Experts of a small language model.
Size: 8 layers, vocabulary 1684, 21.3M parameters.
Experts: 128 SwiGLU neurons an expert, 2 picks a token.
Training: a variant of SOAP for the experts, 505M tokens, 7702 steps.
Below are experts of layer 4 (counted from 0) of a mixture-of-experts language model. Rows are named router (the router's row for the expert), gate (a neuron's input weights, with its number), up (a neuron's input weights, with its number), down (a neuron's output weights, with its number) and show model dimensions 0-159. Each number is 128 + 32 x the weight over its row's rms, rounded and kept within 0 to 255. Numbers have three digits each.
Before each expert's rows: a language model's description of what the expert responds to. This comes from a sample of Wikipedia text that the model never trained on.

# expert 28
It responds to: Vowel-heavy pieces in foreign names after an initial capital, often Asian or Romance, such as Kh(o), B(an), Je(an), N(ar)váez.
router:061127115078083130127186113134128138086067101108121089147150159101169168148140173147114125114196134083107142128076125140095055084142084145099138129164151127113131118142101138159164174139118123168121119140157148088158133157086077128139104162123047080086063141186138148141095129094143087131188110146173145112101141085096128137144119119104106076154110176102170108119171136080155154134107157161160111114181142179144111048150111141093147166089158154147125114094119140063069135206166146
gate5:147170113088104127087150125137111119164141121126170136130083134076205123113143136109106125138094078114105157129164118129131113106096118125138203138172128140151178135112100100125113087139164110155113116116180118096145090134092158111082110184113153094086067154129173185154174084128080136159169136161110144096100153078128171150081157125141170108152119177081211162139097131130085115141126179186168107120112100071099148132156149143081077194141172064160138077138141034095131157119116170
up5:114124132147133181128130175214149098160176170076124156087074083139136178155093187088130107169037117133131147161070147131141105156161206142129116140095090142112133136100093126182126107159155138125103165093115097094177114111154141103136171182106141091107055085134159075128124156119109101101147145108069056140060098147152128163134126160160111125114111156099171111103126170123102134174073154145154116111106139169091103129179152116128098079081132144112117106067117081146113161154131167
down5:118143120156141115154106087060119131141129137150042096195122153115090178108197143112154092153141124191139117085098135118141118115189100151105127068101146094178177132088131122091136119110059091136176116165123133166151094126084118156156110135122143099050161134145089089163098092146107147116099101136148080128141136130137153123106124065139119098167180115103241096080154115138099112189160138136130116119080167140144121138147072129119150118144124154128099152133117080105026116132084086

# expert 38
It responds to: Word pieces containing in, on, un, man, min or con, mid-word or word-initial, e.g. Bus-in-ess, La-un-ch, con-struction, w-inn-er.
router:087117078101098082144126087114167178096112106146110106084133073121131172083101166136102089110156121136117085132094170132116057097141075164115154129173105114122121149151198142206159084149165152170143090108157122035099135088095093120123132098113075135071115114112135123077087169120167114089169129105140136129144082115087161107042120133143141109128164150122166115137148109153066171143164133124124102102151171134141123080180094121146146160080163097160118129050143150090150134187155163
gate1:110140081134146209135078073081107105095155132144130139131075150146137076114177116163171096093130112143083086110181147112102127117172171090157147094100097163135150113162169159112177141094120163130164191145118168110157106122143072110083118135175138130094081085095154157144116117101065115156101139125138110129141096111160134132101147101132157102167181095160151151123140093118081118106141219127094085126196180119198140136161107111099103109146134175048111101081100135073082148175141151
up1:114143156184093169153164158149145123151127124083163115065061101095106127150142111136128145126128110123115095125052101104141171109101119140132041161132171043105136167112122145181047145111159138119130107090188090136088081159088092186190129092099109082130152169137065143110136164118145144105087142180101179148107172146119155174185127140129137092087102143101127130069135190097137137127152086150108142124161108116129135093096143141111128082111089072118128076144159087081160106131139080
down1:141170117175163137077091145196154130131113040115083066145089143053136157130131106110066086152149155172081124128139047117108073124118098160173176141123142154156160173094104093105120173124124079116112131150169181141078132141045112161131170130097119142068115111063112108124170102130161127124156083123141078201070145104114156107147139125108121136150149127149147171096149136099138126134131171110172145099092097157114155101126128118109092138134186132148082071166098143148128132182099104

# expert 20
It responds to: Middle syllables of foreign personal and place names, especially en, g, ig, og, such as Ol(en)a, Br(ag)g, R(oc)hester.
router:049129103089067116195179152129159139045088083163111117137143105086145148100119137116098124098186144042150154096149134126111101139161098144153127151101097096144136130146131144166129159125207143166146157102138132120130142091146113107188103107098110136109096115144174121032123183147176128087197148134159152154142079103103132138133179170086134116119090085130164078132176097085090151090161116092128085124153127174144131103149139159096069147100112073138127152079146158090122158125152175
gate2:115166037107146107113113160078164124082105117169129189157133126129106082092147143125132116165122152094116091041126135109155159117142078124101148138166092119134112156141143090179127072169112132123098124085136161102152185108148040166134146119133109142089140193178110112145141187179123122092189113174126075073148141136174161151112158148088089188140090124100161156112159082116137102081098118161091136069083116163090161128130128126096119117078147125149029124137150121130124112157095148
up2:050145141168104079108172175145150169140101089124091136110181105157139155179120082125132145177068160128107151114132183103160090095172109122127106145109132173081098181210168126133139102104059155142140136150118169145084096085125161109111122104124116102153163154131151107092093130170118112171139109149184063137123128100086184110108092115141110195069169150145105104124172112133115143154182220122163166105140102110075112152130116108149131117164079155099147128128168076107126094148131190
down2:093111163146176137120074082164088199117112176126143125118132134086096159116177098180165132097142152164079117131192086133098111080114132148112043103101128120141075151120104146091152103170159126112139093174118109152105099126093088112130143111087120151146151176093107116081072155126151105164138205140107187161143196154070119097141177175116133121118143116132131108091082121129149141067171176143121128161133145102119126088167152189151138145067169148141128127119085136187199083080103102

# expert 4
It responds to: First piece of a capitalized name or term after the, of or a table bar, such as Pro(vince), Col(orado), Ex(press).
router:074084114131069088094126123099168180117094108161165108160157123116193204113092152139130116146180176114119134123110156140096121096117129148122189158112115094147094127133133145190077125138153167154144134127182150067124107135111123102173088121055108118079158133113139157105092126125101139117168115098178135139077115060101145126049122134138094168128163161129240131111120145115146168092167120075134124117158109175139073102142116165118074143086141135117148187084156165111121147162189166
gate1:134125133178069101083117164133112170116136125125139105119155118105087117090158174146120119118125107088070134061142162129095111096099114111045145178117085114133126062116073124121087100114073192117138126208115122136110118096086095114153106141166106127162075090182099139054111105080155118153152063130185129177111107102185203093156188135129125094160149158099120132129124177126173091145137127120131174143182110147112128108171092108131149115176135129164193150153125159100094128193131122
up1:127153140169120147064130171172173122150161101166126056132098094174176162077189209125141137145207094146167113097105189116092103160133122140124118100123063108152093078123134124163116139140084126095099110119144081112078116078109166179087186085150072117161118134165112095085136137134137126075125106085098114107147119101146157143186104180137120126107127132111161134131084141118122115089157165122118111085117097129137137083147167063116137100182109066158123191106090159095163131184086123
down1:103075134120100145061108129153092091080181135104125086128103170127182130186068114057092089145172164117104144132170183094118117084109119115131132154113101127075085130075150127150096153058094115129150046100151156131160130108082135153121095124118112075140087169114133195122108158178142149127133115118120138170099136151081151106131138211140135109179120157148157162128133152136080155202060085127103105129080089139130128123164110153087081069141126090091146128150140133141183190123130124